config.yaml
n_layer: 13
d_model: 384
n_experts: 8
experts_per_token: 2
d_expert: 256
d_shared_expert: 256
activation: "swiglu"
moe_layers: [1, 3, 5, 7, 9, 11]
router_score: "sigmoid"
normalize_top_k: true
routed_scale: 1.0
balance_loss: 0.000205
balance_bias: true
shared_expert_gate: true
init_std_router: 0.0121
lr_router: 0.00131
n_head: 6
n_kv_head: 1
head_dim: 64
vocab_size: 27375
norm: "rmsnorm"
norm_place: "pre"
norm_eps: 1e-05
positions: "rope"
rope_base: 21400.0
rope_fraction: 1.0
qk_norm: true
attn_scale: 0.125
tie_embeddings: false
parallel_block: false
init: "uniform"
init_std_qkv: 0.0318
init_std_o: 0.00623
init_std_up: 0.0318
init_std_down: 0.00382
optimizer: "adamw"
lr: 0.00137
beta1: 0.9
beta2: 0.95
weight_decay: 0.1
lr_head: 0.0102
warmup_steps: 560
schedule: "wsd"
decay_fraction: 0.538
decay_shape: "linear"
final_lr_fraction: 0.1
batch_tokens: 131072
seq_len: 1024
doc_mask: true
train_tokens: 1271000000
steps: 9697
dataset: "wikipedia_en"
Below are experts of layer 3 (counted from 0) of a mixture-of-experts language model. Rows are named router (the router's row for the expert), down (a neuron's output weights, with its number) and show model dimensions 96-191. Each number is 500 + 25 x the weight over its row's rms, rounded and kept within 0 to 999. Numbers have three digits each.
Before each expert's rows: "comes before" lists some tokens at least twice as common just after its tokens as in all text. This comes from a sample of Wikipedia text that the model never trained on. Tokens count by the router's weight.

# expert 6
comes before: " ", "1", "2", "3", "8", "4"
router:485511501527508528461531502476512478480536449486481491513484508472440494500497532482484447501505488496482536484514540468508499553502506483475534526490510531521482533492513486519530471475473518502471472497515505502500498526488518478473458510518510565492497493508514463470490490505469517476
down11:455516507475494500485529489481552511492455513510462510432503501512561466537472496494459522511498468495480531536513461502470483500498491524446502512495520497480477490487440485477536536526511544527494579539473516492476526516546546504456519497457486509507490491499486498505505521523486530544
down12:541479502485464511497538490545497512451491506526473492498466469524481523506501494457487498510474531500468495524502500514504518489494501513482454460499460505481461492474511488462493518462486540507525486539481476522534530514529482509479481501510480565510549538523467497495470494519509450481
down13:573515501540460459493536473549447462512510555502487474505485495546453480488518514490500481494493483476519474522519513530479464464506503456476477493436515468499487495483494460527476535517483493456511506471463504489502495576497498517481496471502502482471481478531482473512498494488524451470
down14:518514493498531498497520501493514481519463520503491486454512526494449492492550453448496464477514494492529452514482470501500526507490534560462503498477500479540495493551515500506457482520505520552537517526479513493497474479466476487504479543480444488465483523461488511469536479475470487503
down15:457507478484474500519539509515485486504504488473507505521504512562489488488487511511521515515497519469480468518352495477495504483494482534523495472502496506470456524495490463522502517498508504567525502481463513481495496522501511495497502665499493427478500544509492511526497471481520531526
down16:529572475495501522533506502477494496477559507489486488477516486476497491507491496540467549464483439515509479504500525523543521466513507498494509475512509524500471468489460484500463545519519495504495521445540485483521502474500504475508512494526492487481522531501466482478488510500519505528
down17:482467475481504496470496505492504482497500520502500500508523487519543500528520526490489503487476473495510490494516504464525524550504482483462487489507500481466482526530497518500531490456449501526493497516518467484476489496502532463505491450484522516487470474452542509498533512487458481483
down18:518500503524519500464476522505508502532511482482528474484499500463507531476515529505503548484539491482476470516480542476511528492509507541487500509494475501485477537505498490480466468494507510517531520508522525517509458519444529512511483481502473554471463486531486508532509485487481518519
down19:507524533521538470484513493511517503462530510530539469518502475489510498490526439513512486501506505514535530474520472540485509485488517481496518495487451495436492515516494511521471473529487534477496475548493507479476486554523518498510539542489540469503485514472531492484516519483551489516
down20:474499544539499499503513517431499488500538491545435516493522474495532459475505485507513473522471538519504496501534488504489481491490520506481504521510512506540486494443491472535501473475534496450517516529483565477549492520520494490500436535481506487468498498503501509506501483441506469462
down21:543468507501530508491464518509462495508531524500495515467467518493481539516515475486542513512465489500506501524507510481491496487467467501509498509462509516486494490471466492504507522520511494517568528473513450484496501521492523519495537386481493509536491493475488533443505464482535545505
down22:501458510490485490512504484475485480517546494509501500501499529510481496493488514490498503526557490502510512487519508516510506471479499461458438533471526500501529512514502538486575481552546496430501534520465467453483503489500500474511520478514508529509489482476505497459482522470521506522
down23:510505547481505519533511520508538455538512514488505488475526500544504482503511514486506493491491507475505512493473459451497493505528505557485500505516456486489478480517496468431480482508495496479449512468514499489489517512510476492485459486525495468498479429479481516539487510519489516493
down24:453503443488482492465509457484533524545466466493480508508507512454485514486514487518530530530498511520512491458479505450504472485541460531517456470501518504488527533507517536510492505460494496513456490536439494544521496486573494489461506482502521509527451545494555515516518479514510488514
down25:527454467515478474524511501518468519477500549554527489476521477496539472464523546482496527526534505479507516504505499510510496501496504483517517539511512539490523511475510501490486529492515419519475498527572523533469535489511527493470523433485474551490497516515471515564542512500492496505
down26:517534469517539467494513520497491500514503525509482543516565511513530503501510466504520542515471538520527536517499493464481481468482553430484522489470554506504461474485462539492500529529515489505491540521487491478497484485476480538520533506514515470560534522501539494478456483507497516521
down27:477514481528508540514491508502504487529515518523478511531486488521452474481466538536495516524478447517474498523533502504493495551472484500484513520473485537499484480536482482504516483536483496482541506513478517506445466484552493512519516524513505530510473513511509516500554504475513531478
down28:486500448478521520475487521533510547463484522502464477552502485482493503483517486483511515541470449533510492492526512505523505489472482462473505524518537505507466450503493479492469519509510457488555511508468484458505503455473495473501508493481523471453482536556540467473487473487470542470
down29:488477517503501509478528456517518519522449492539516518531502485480527528495515511524462472529552500460514527531514502490485530469502498500504497476522482494431495478486539500504468514502519559540532453505486549451519500482492526475487440547521507541526449481484478506512512529532500545472
down30:509492514522517468522496504478479520499544487528488507483525479472516505495509519478503496513476462461498513542564480521460496499512466453448506525514490504439528530500501508492494520451467518463489537499484505459492518524523498492501491469487490522507497488446458521482505522492555501473
down31:466535464463495495485513524483468515503492459473507514512505534464454502500499497504539545471475472502486506517452492475526485492536464479479522509511494481471557526494514505504509517557490493523532510490450483503494532488473511517513534446513505497508533499531484501491476505505492498508
down32:480520525486519552494491537498531496516499538472511506486485478519462533503450490478515497436465457548481486500499505515521500494493436492484496487486465510500469473470479507461511476510485531516506508492512494481483471500552498488513506517508529554496491492498501483503477497520513511461
down33:492499510517493513493538496506492491519528545474551476476463514499515513528488505470434515535536493452486511496510534498539494481509524492488505493499482532486490477500517480457475520499472500468520498527452485494483474520507503531494559534538485488520445475503512525534505471521463488501
down34:527506500520488545478533509480519516494481514474499494498502490540527518528493495541431516497535470537509482498479500508503524508499490514532514489497540505531522469531526483510504502475507503498527491508507505505499486499527510552497505454501533470529476510481495491481510494478514484456
down35:513553451524492516507490504491460498514511478497526506511504436485511513493519526519532512518502436485507484530535505517499520457484502493459495460473525500504515526465492516486472485491488557550499534489436503498504524512520474498478460550498476489526515472498518498507508538483509438514
down36:480495487530506495489514522469543503527484510497491475517500519502521525519489492505505490532480526485512483501460517522474510512451525469549525507510554485495487434482510444533513513522461490459456514536539517475524497523487497477523541508502504491536501523474529515525513502499533482471
down37:471488488524473469485478541482485502486481485495508486528522517481530484496547483495494500501499477505457491482426523506470512539554477525527509484503542502540508461492522530496491494490482508540537502488455471525497523496472499537485526549470498503510457483520495485498459514500495549505
down38:523530554508466476545509496492476491492551529479500511501508495485449519520499499487522457519476534501521510528493520552500534497498507495485513531459560512484478508476532438516503482528512508476536503463450508532483470510522513493479488575469529451490491490519483486496486462526519476460
down39:498476509513528455512490493530519506469510513525497478510519470509497511528486495491505525557489530471504498477541472511494495481485509499438526518502474480538446511485524474533465508495459509462510463479503498493488492517512550484498495480540466535479497489496521465485525498538465535480
down40:486512513504513508488489481514495533501494491503504529522508484504523549520494489492463547518519491488536503511506510520454519502528436483484537505507480456480480458500500489526509510518451467472502485524511492484508410480512522510502488462542446539543515548542491526511499481511526516467
down41:492476490554480446509531515453490516471503487491472506524498518515522508529469531497469525498515531463519512534511520519487523491494551518508511474518449523520459473481494496522472535569460456542500472520525486477481499478493556516528517504493497446471507462508531501509487506499475484519
down42:538555461523515525551522532497494448532460511509506512478477482508493491507467458449515530497501516541557502486506525493490472470478546522505522485520514512478564476464498531480531500457490527462496424496494478489467538496496519483434487521511548516495480523516504532498505490515507497502
down43:496497475522494519493526474535525519472505500508485486504503481495485495523525448525525547523515468502475483484445490519478481538489463545505490466522514538437483463507536501512472524458528507507472508528495519487479462510544486503497527496494553506504519507529445461537542494490500510507

# expert 3
comes before: " |", "0", "–", ";", ")", ":"
router:485510490500541524483498532512517522534482478523487522490521501524521461511510461495495504523512508479507527509567513472498530533479475490500496509504507460499527532482467534490521494517501544487536535535561510510500491516523516555496533449510516575507505521493557491507495516502451527526
down11:528515476482433501494468530537522502473530490509475473477511507472520502516493511537496508473512473497452510500484525488494521466523453550482521482478487467488487532485518511541496514532431513488495490507479568508509508532510500467487522531516506508512478544490477514507454525528522455504
down12:470469513510484504519523496506449528470535491502500491507500470502477465534511480495540517533476487494477498461519479514559522495523502512505495517541523507470516531511462457491515459493477489504488511512451500524522482459499496517504530487507483557537510523523464475512484502496534475513
down13:504538463469502530523483498488504481530517535482493499485440448504454488476506535529498505526551458494491515477526493457475520485472483535498519556525523509502470517520533502469486498540495524519511510520481471512497530483513482534479475522573479507488506463504450506515483502497503492475
down14:477496483489484499425475522517524481502504506520504493506482508514500557520500433482502539511552543526504483464530488531517524497496440501515526494515478509443513535466492503505512490507495501502505523497471489443489527476464488490484533437485507499512495478502496518569523467516516526486
down15:496482505532453490479450527524500459477532476510526515492531501474497469477524538541524500499488497548500493468447502491520466535495471525508545509492480484455501512528493446470523531513487513505483518504371508509486501509521526540514479493483481548484496507466498519481530494486509455540
down16:534516466517498522483524473476512510469469503521487487499514510497528475516505487495544521547491497485496501490480489484484526488494542529481503465486503499473496542459506526474535534508504465471471513535405468492463511509496538524464500490530510520487463511547554485519428529507476471521
down17:478535532500506503486472481459481480522506524514536504536530484475497514500479522523492485510526475509498487569477529463522515515500504478496522496474515510496510504498491462487482532549532458458494493481510506541456481522528496470495502499487503452429526483520477532490511529461522510494
down18:495520487521418536497497472512508456530505477511480539491462482472464485495457510524527472523544508496541517500473498466517481520529510479539482468484522484480506483504530509504540498499487484545487482481496510487483519506520511529466514539481463509511501503481468494497488471489525536443
down19:495533492507513496482456497497481478506518507505493516557512532543487511496435553512527538550477503518534513493498492508510542436507491478499496507517474510456494475529489506503451500547528509523470503525413537499503518488540532409528503477469480462480532528488493480505526485507513516515
down20:491485509490462504499468514497513469449457497513461497515478495447489474508524479505483555526473505491542531522480510502513506477457486522472492495479502494474476496512504527500455494490469514513502486514482515481528485508466514531486520495537500534478541500511468517479440502514467508489
down21:538491509486477508487492514518443468533488527512489482523495497523482493493523470513480490491483537480551528442466499513485508546518530475475457484478486523501510493495509507466554554487506467479522543480532491465487515547503472453480514472505468528479513510497499513577521526534478486491
down22:509493550535501503485536496506545515513493501441480496504481557471491479501488501516500528520536482466504486484475488494489484520520534496491475501508518494488498506489471499494496444514506482511532498485513502546511507509511511545510506492509496519527440553530515480492500481510515522524
down23:536523510491469527502491502477534465487531531485510492513529511510522485479526507506476530465515473500505468514487536522518508506530527518535515534537564537518438508509496508508499508513487483541503489509498522489506465517469475523517518536506493464483490494492465519493484472525518501535
down24:505482525521485513515463482514465506493446517505505496428467539464490479495489515523490503503513481496528487507485509518484514457523519498517505496502522525520536528548493484537528494503488492493488520490487446493491484477519498485484496574511488478498543507471484501512509491482537475471
down25:462491476460510487487515498511529478466536489496495483500464462489506524501513454469489488481553522502495516494474506497513535487453518489519490498509460493503485511508486488456507513503511510435491522552477526458504503453485492496502459476469479518488522546482493482503471477487476501527
down26:511530503531465510505506475525527551465478539495470550475471513501523499506439474482503478548509509532510460521499534544495481452452531548469504536511536498506509479526505527501560527517536507519506494504485489452511513539498513522505534571527512507505551504475540535518493499537534479508
down27:561467495472518504466476491528519486481492520471496548486503501486529489490539509486525495511520488497499508508519511511519490530491502452535466536477528521471532480506492520512537531470492497504533512547496505470506469528552541504480473477460558456506515510510523498476527478536524496515
down28:428460498459463495517498523522522494540479520536481471538483501483495518537494483521538534536458507497478451521493520521509527481516501455450497490513523513477460499505524506494529500478495537535503480488521525473492518518494505541503531481467456552499481572500464477480511555554495478554
down29:514474446487521461477552528471497507507530483489523465488520506475557462472452499556487532533485491535471497497482545519471521519459504536479469478524513523522466524500535505515504496523504507514490491506532502502514455506514524477429502483482540490498484556535513525497452518510507432476
down30:461500496523515521496523501530503508462481510529483511490499510515502505457505534535486515496512504528529532476452508495468439454459516554488518495482475488492487520486535536494493485539518495478513533494477445490517522463532521473490503486521550488504492508473479497486462496509551524414
down31:510539496510532502483515529470474526500458495508521531500536561493498540460457481505491518456474520484491517507498470459491469502488508492506551466502516495472451490539495506525473500518463456511516529463568488521529501481512506498480475520518481488502489519452499495507479502489503470482
down32:485502466499499479543507508525494527533495497515493470533513480524490491555525483483445501519467509498503446526483456495499504495486473480554484541511490499490479481510479512501495543523521475488488515462440528482492528463495510539505480524460534514495514483481471543504539472506529528491
down33:541501490525458488507529503506544502503506488526477497506520465490481536512471469494524514494572546487502512519526525514491479471479484455465501478524464518470502495507505514489499495485498456513511498538496488486501522458558496491496493415501546513481458468551510490517515513475501458503
down34:472472497442468482532512514507518510488528512509518457505540509507542502451508539509477531458502503483518483478483486476523516505490473491529508464465531534481534506493478479482500509523519497496476501488483483454518565500490490527471490492491528443515554490402533512526540489486499544546
down35:537513500492468476479488458516491518473514493470511500479456493449487502499486560553498479477512530468514531520495525498527470476498483539519513469489472508549512508477494536549470508544491520508497461477572498490494514490518534503498452456517475526500447470501507489514505490520457507504
down36:504505521490509484500526487523528495472465488477485453460509503500539466515473472507478493504517586508546480467488455444504475498459452482531474512491523460513489515536478434505505482539513532483501556506499482492488528504514484486511482512523470487485529502498536479509492484463524490557
down37:500463488414500508478491493477507537508493516528483445479496481475493535492533544487458457486530504470493519463501458519476464512466503525485471496478520498533505511522503530508479474472464458514473468488486512498437484490472504490509443412509513493465527506511490479532536498491495514514
down38:495425479485498513516513482456484494525555510521509498513516494510464462470451478494476470471526508493459519493479501519496506532530439481471511467502452482520489508475494468511493529466504505468556500480507489509484474540505511532468470535515486501476496547504471480528591507495503511465
down39:483542472514461541497502490509505503474531551509468498488524472502471534553505496457534514509516490488490501512510530482475520485494518509471504492501501466475509470471528495508497475460513460501483510518494476508491499446462548520521475461501530498511527508508524528459505557573500465445
down40:510469521490501546504466526534493480535504530487522473527456513494473498511547527485545514481507475485499496496508476537521482464484507556489495504548478519527486534463507493518497478504466520477525532459489461481530494448446491508487510416480543508513448514516488515521484516509498487510
down41:504509477508497503512500468505513502515520481518482528498479517530490528499528485539499525487482454473513497542508499522514476465534509513562500469501478523483505494508474526504483471448498497505517480509490529518510538487505491499474458504565484509472488523494523465490483484500456500505
down42:486483474466478521493515501455490519502524506477493516490509495500545514517492441508501476499465492512502508508522450523531459506450527518491432523533526537524484509484440523458506514559506506484545556534476493465469472469524497517479515465534553485550503525451469525511463502487521501571
down43:491475520522504474480477517538563496518535489491486486505511509562501463461512476530491506477489523446500518526468474514477519497494532509530465505502475554520466510506525469458452475516470528508518481499569469498534524556502514473517489484542497534469531475494549482523510476524520507520

# expert 0
comes before: "0", "9", "3", "8", "5", "4"
router:528498418492532498510502501477551458473531477493460479500515523535517488511489480470503493513498486549495511502545512479518463527481507483470503513523492458489531531497483527533531486483503521491471477514545520458531461474467492498479488464524491578473513489453517493434477515478453553543
down11:472505502517491495449501494472515494506462548491477516502482539538496513505493483475524480512492483490466479432501498547492510487479508528502475520528502493444493524481487511512556497493495472490511529495430489483461477505506505491556483538501554497496467509537540461502492440485487538514
down12:492537457521494478499489517468496531491491485519552506530527528517506540506540556492481542527492505504505538474485530520539427517513456505509502499462543498503469499519455444525495488546501505477502501489504552457501436430484489522471518474506478521502496470469489482539511488482496524483
down13:460488476515507507536512487512495464533493519528524475491505468535509513458466501501515467480527487503509531464515467497508517509474489486497486530461454468478481469482482492519527503541488466433482507494457461451523466478492498490508524561474517489474512495462495481511531448527572565495
down14:500499477447523525473493469566506522493493512499471495496507500462504532527474453475503474564483517483512535474526480474517519494505463509504451504530453494508491566470464461541491502540467523475482509510464486463475455464495480485524515533499498473482546500510525524471500514498487502513
down15:502480480489457500475538522542489507475518505521535487477453498468502543529524502524482523455469535488486468484490477551514517482485515456492484553522489526472514506548541547487463454510483507509484485493510532497521511493489487515491500424538544566473455500485488511486502488452485461487
down16:498508508493537461513479508537494469474469526483509550484482530523509565470513525535478496520554536481514576487480468477469501468495462501470477496471501495508500499479493521488535514511483423483522481502495528518508479499510498486528516563519499386492500478480520505497503514481492529516
down17:456515478529485468508491482546499514525504503491461517488494450525473527474516485505537481511468511479526524560478515522529499504493522492495507473544534532516445520550523503499502514490502525506497473497460481554515460490491515502501490579481565491500501511548472510511483476549489472481
down18:525478513523493509479492502517480516512508503496495483487519517467519535493556513472537494500513460533463522505459515481529514493481450511477449509487471485475472487532451524559520518473522452474476507520534514509520474534494529530533515545482560564481480523471482511502496487582524482515
down19:475493484499483481463471491436459522522522543540539521490495479515502503482494539508470519513474489477548506477531496496477500456508554534486507499446534461481528504536471466564513480558515508518549529498492487469536455518539510499504475445476518524473504500496503505493466502510491507484
down20:465498527440471502500516496502511469508497465515506499499482518475476479547458502544481466524531507489529512513504506513529487515469505509479519515505515536482507462478520466532510502466497450498496496504503465482493508568464511526477489490500506574490504467526493509497490467492470493509
down21:537527475565564507469466501491473484505515522492486555489526495494490469493481503541482503481510539480496501461493493484503484537522538469514509508505485504493510494503485461502487490522539470497477463480444483507487509466479507494467476550531518434542509484537461480494459503459508485495
down22:537482469487500472490527494450544476494538531478484493517479522466518475514496500482512519535491498532510519477500496509498500504503500491518504513480477462490483473466511486493503512432494496521531468542525445494517478513476523470496462497501502552446494524561471511497475493514447545509
down23:508464530488520540487522492464508488478521520491507493500459513514531473513537541547518512515528523512497527477509520515478464488507496490494444526468519472469475471501494517555509485531442485461536557522550477496494483516440492496488481496526487498501513508473513470497469471427493508554
down24:513478571463490481460491516468476571498508503500504513548514523453495502481493477531501477545523495480482463518500496539509491524501469521516500489523482498477485484534516476530513509465497490492504505503478514509520504516518488455534482523468470529496464547567501486498482491488522475452
down25:510469497459482505489510501465428463509494505500510442499502503522503477533509519520514525507540501498496506512518474498505521495496503496512490522525449465515486459450491484509472490488484508489427550547522485454496513511514502497451477488503488550515544500499523483475508514514477467515
down26:512497513510518498504483516530552491510505448454464508537494488489513498505527488487502468476510504548514504567508494496506459491535511544492509505481495484547515455507497536466467484482504553512503503457521506572502509546506520529528501458511477514491490526489519483521495535481531517496
down27:484511513476516525521490518547515494459499508502472500454497518524504517510488452483455534553494527506464526505518524523456536474507502506530505553555474498491531509469452452508496488495435483496489529482485454498524510485469489559496470514505524481508516512499518514486489476516489497500
down28:482557504502513536507504532506483452520485488499487540527464504477409537496491505444506504454538507508501505479438490475499474507480477489545517446475505507468515528519434484505482469459506503484509494489457488490514488484500519499448469539523523514475499525483511497520559485473502513455
down29:480493513525506453554469456488525487496506495499531506464522460476499493491487535506489540521483435498496456511555511489511507525505520547504530494519510496483501479547530478516519493507496526485527507468534547550515477515535508527529443465487495551491469481495453495506526474444525503468
down30:503500466509461505455523524496499511519514452506503498460510507516500508536537511474464516475512468510511492532518527492532481533498450520519506496491494529449497498540532502501435467455451545540474493482502462509454505454497511528492532490459535579470535533489500523525510486507531496504
down31:518495501494540476518519499534468548500516480531523487507516490458475483504450483486508516463483515489496448481489506507498522487556505459542465531494554537486510550487499563491519538484429498484488489499519505513519492480479516508464492529509492492496464533460477494506478466475471531483
down32:540514541462510523529530497501503507498555472471511497517501457477509471522533515496494487515526520520555544511519473532510458496482537482516534533498501525528532531478509510484490492470510518508493520472559499522490499503461498447486490516505517481515516503524532460554497538469543507473
down33:543497500487476491526474503501477466461518513477499519475483504489495503491461484489481505515463494478544464497499464485451471483558516512503490495504523474501522522541487518565533526454495516539504498481442508518493527509561550497508510491525472481539491489490469549493496452499452463513
down34:455477491479519494510506540462456514519502546538529520510510499487479542503482476500496502500507528503430514463568535507543492472493545485474500508511521518541497462466491493511482508468495513495510492479491454538515501468507511479486488492474452494506468532519437527454504535519462472463
down35:461517528505562492513521517481479488517499517522500500522510523506509510474498453493533474525534467510496481482547490540493489502509512521481467482505526470492509505484510523495501485494520481536533469497565516514488478510471508503530517492507508517476526517484505534528532501494516504496
down36:530491487483473521487481520504508499504491519515506476490489484507500464494486503493513503510447481464507493498519524512468502502513482522464489514508514509527509518501457504476520482501473523506490468512485494507487539523593495504487514525527491485497511520483518483497525445493490578580
down37:502478496489515426477516497492503465499536468510494458466523491482499453509490545497492523466528486494528534521491477466513476511479465516485502509454486465537532490543503517436532496471501481474507516489540480519478441540515487499486494504514452546542519537491491478500497495468492521513
down38:487518508486503424534488489524499504498472515519460526505519535522515532517455503516484475464504494488507528503519478508499513568520497494454499477529489518489507544529499519487470493511532483528486477512520497507509523483513497494526509513470512465480514515512526469476479428513511489490
down39:481504506478510511470543507505498540479535544539447495562517482504513527505498496503533505504524469539473511476442524514571512520466461538466471469515489471469517532482478524490527490477538493445475460507566498528484519465472502486466490486518506505501519466501497547514526466519463487513
down40:481510516476522520478495412524437522508471512500524466491528517502479545517514517497458508475502526502463515504496483486529502492502445495496493504484490448523530507527488486504505469524514540511493473523534465478431497478499494515504495487495472476466520484508516523516498523550574500507
down41:502515486516484460467498478507555482499496490500483489546518544495494522514525487439497515501535522479475519536493501526527491524504483531504477482519447488501460487495488483534470483493495520488500522488493456457491487454502508493514505497487492557474534491486550520509468513528516464486
down42:513473546488446473517502535512502485493495503483484492483486506500484478466464515513470519490490482505456487507513516497475471460470510486479519512524491517525537460477503509481494518473524494480503455472526468490537494514486503520469501412512486515440530484493493483500539480496470503492
down43:514469467477475500498497483518490494508495525490486501474484481477513533431530514492470459504557516460471518521499538468535501487457476541526560450477512515504464484502532478484475503528532517523540515494513505495475474503511482444520507498504458451499498480466473569483517519512523540487

# expert 5
comes before: "|", "\n", " The", "==", " He", " In"
router:510529504508555535503544519492532458501498476489489494539498518488516494503489499487513497534520468474481585468521563448485490525496485487466495471528464521482523567508530512516483479500474506491488462489516521492499503508476519461456464478496546545476506509503522551490480515527486496481
down11:497482507492491468523462492447469487506505516498492470513502486521472505488545514465480501524468495512456467521539498476494481532485490527529525502556439497470484513510505473503482508471483489490523522493503469490491434489491552475472477532497467518470476525506466497479500504507509506461
down12:469495466551520506479492510474529494527469475480480468474526526490480567494518456503482508526486502474475477517448458537462512520531501484529529488502526469508470474502502525494516485476503550475475475482535504486480434479468540464527484528501456447499495573488508505507532501458514459463
down13:508523473437495533476505435509486469489529488477495516512534527509479444515548501487500544495522474479477500481419497515507497502483471546492508442466521471505535511455526480494501498558444490491512515468490518558524518497467507484512500481514492501502494521483505499498520483468536478474
down14:496552487511549483529475462538498467511527518496493507463484515497464549507473480512522481520505503519463482458520502491521547504515468485503497489504485539489480523490518517488479459510505535484507491472456485494491474501508486536479507499517534495490471509499482474557484493514520496488
down15:522496503494539503505528489490541532502482483491468491492535549496505486505457533501504496516464492450461485524474491527499486487527504472434477480504497495467501449452534497513442505508504514492445510482521514498495501473505545504482501534502487498476495509533487505491512496528549487504
down16:490502449490525517475506484489498490543518490516457563482493466461476478518498494473518495562519476438490554490475481496512508484497536466513516521504493526499504516543498503513541466505499552494470476564485509478491509521474489515472506435509562509532452518509494511567470505522513475465
down17:508485509535450500504473477503496451502478513511506478477524526492503511515500500477496503525483512492474544511501532476478466475446462540494466518496543520510495466498509460497504514460438487473520494470503485533466493500498512511505509402484476579508513523545517504471545500497459515499
down18:505513494515435517487509495489547470529536490538499525522525528499496495537517498526471515524451522462505495513528505503482512464470504493486495513524534498500541484503496473496532546485463512477490502518473497491488434505479493538477483545510531518515519500514452510472491493528482487464
down19:495476496513503452486506509511464499509515522501507465508494492508495490516487509490493519533484475497489538487546523473497477516514554463547429508463502528513473529491474507530505504507525494515503519510478467475471497459496545486508495487506529482535483487478527504473500508508511580498
down20:489531509549503476435539500528514470515544515518485541466508531518534520502515481477501499541515469516531511504517458516475528506477516524488540527474555511471510480494515538485501492540524527541469498469442514501503489496511545526518508550511517488508521532519501490519491534507528557481
down21:493527530491503465513520482548497534466489528503500509515471500498498505463519531481507504513500511497496492538568505523494479531487514489515508522510528538474475492505493490520461522519501497475507492501490515526510513494523482519495530515486425438523503509484522522503548488502470496498
down22:503507488519522516475481522444555502466457506462476484478550498496514483480552506476533505550460487491479504508494479524458519500476483498484521477500522506489515467517574505498455479472466496496482498499563487485518552522504509477465513443478475491498491512504512497487551503499492455441
down23:505469478509495453532529507463515498519505502470494526487528516474506499510522510508484510488467485535508465506495534525491507554488508510491542487496488494496491530496539492512498498513526491529504504543509558450524452508531535529527512444528506473515510552470499523480497484468456484553
down24:511507464526487533492486544532556529477532491499521517496477456452520570485529482460474480572479493508523483487484522505509524472491471514494491502481543515478500501485485544482476501560503468495513496503508489485496499466512503491517525410479563537486481469467498474512536491523508501466
down25:536498508483487503524505498487513482481507504474463479515526523506518503487488492457531523458483443546485497532495468484486488461536503496446490483514499539514495530472466528454521527466486473487502479506511477514474555540458487463491517458496496518500471488511536480506485488493520495484
down26:499493501522507515531509482518501438456469498491535494541543495488512547527491524404487494510559492498510504476477553471523504535531481511465484552511517486456472534504514497487484494521524440518438495478513422471516479515498465476501501488535521504523495509461472499501456515472489528523
down27:477502494485497549474485478508468491486483477517488533525501509482505499511478467534505485515523485496511526453479494460521489474520468501470516448499503521533498475512527451493459471536521474523521474460478495528507521483522533521515489549543512523521499507519535481483490554487487500506
down28:540509477532492532472512522498510462469533487512464497515479449506539525483484448523510472558543496514511509511524495510506498507500549483523476561536528490516528497534492506528480484517529474511493493507519547489509522458511465503543513476567545474526474490493506513543474483473479488540
down29:491512484486515490532533472556534500517467461530517473506511499513537479485520493515485515495480496515521473489513540507443520502504529516512482532503503483539479485536528533508525500475508508496496471559527527483506494496476491496500487510504539542504455442450479475503491528510484526498
down30:507503476515509487502498509485526498501475526473532496517566505468545477501491504511523460476486532510510486498523483519485472501509485474501466517484528508516468488464526511533520505545465462511499541522514467499479483452543512485509490434492507471544495509494555508452503468520481486457
down31:496506504452479493465510533525524477523442529475460454510508507547490505512505515499499492525535469481474512513490486506523500449499523545504497493476521483517501516501503486474484462509494508525491443485521516480506524481475509508495519525477492522490499469511542534501465518530492551527
down32:516484490490484462539506509530477531492511505475546484513480482499486491489497501484522535456501490511471471480503501501516461461514491491477497494512475488531514531483540531442478472473499503500473454478481487530498492473510532460452496503511473504529464479505495492503548526523477471492
down33:526494507507510470519488474480490498522536479463479512530504521483504499478524518509433516481517475476523494535429515471472499497518519484516488517489518505521476490525485517525497506474542433465475476501460551468544510493505521484486482457482485433507524519542464504487517505493496456479
down34:549429515532503486517485502494475538506503529492497492513483471538495524510473509532508530525487507484490455536580454525496507495509504505500478520522473508493479509524523479480520491486513514513533503546479488521489503536497498458516466534541485507493527508515494501485518541492481493498
down35:501507499546516514516488439500503501480499548488512486503451440466478504499474507521512500482518525487476497490517505489515503476480483498477467503528488486538535485490472506514523483575523482466554478521519460488464510475542516491517518439504489519501465511573512461504485505481480467457
down36:516495511518515502520487466492542526509496453507476479528413505497481504454486524496529503514520524463517486534504513531489507516531477503504585502467463487468508452491538515528510496546517500535534526520449510457498513491492505509507491505522451467503530524472492502517496489508489464505
down37:477499486474500552538514493542495484512505488466520518533505522479479479482527514499525508484470510472473453517476517469529503489531497473525546481470471507484488505448547470494477526490506515497472468470512471526513497522452514525480501482532528527476484488535509534498486506531515503482
down38:497494500530490526456531562511476479477499502471501502464501518484497523499504532495492512508494474464514495485468516472513488524496514514495536509462534518513506490503485524496499462486497512528466497474485476463480490489467572483512473488508503467520484521470500508485540421478527465489
down39:509513524497476483521534509485522536488500491527498463478511512478445459478497518542496504522517499527505479511521453522430487503480504490492515507468476494503508489510489484549535483550465538470451515479458485472526444505515529484529507524503531467534513511482515482495516497523457502526
down40:522503503537486504504516458502487530508502517497512505500515502508517487528518515511547498471528542495517496517551500484466483513509529478496513501477529524520463533496466465488509515470505488495503517498468469551506520468500550454511479562492494511447503469513479490516523490456479454508
down41:467468473488480540473498477516523521493467499503518526488491510480510515497561460477495488516518503501521491479504500543496516467473508531499542476505521449533448494479512516510492501526503481490468518566503564503552491485483497519527510507484566483500481502501485488507513497506505492531
down42:485487495499446490501526493466492542486498513500486525472522505497492493554485497506549514514484476507493473536578479514536543520455499506552511501486510500520493460488484518522480544547491507479515517506439476471478534484453521527508509596493526447491521517534499493482486488519512498483
down43:509522507524518502539493517493515485533487479502483482523480513521474488472501492495507499510538482531500492509549446491519487490524515485515495565546529477458518513498514464499526523477569499490490503508499506551493521527501483459479523442544493498488490519514508505523502542515512470527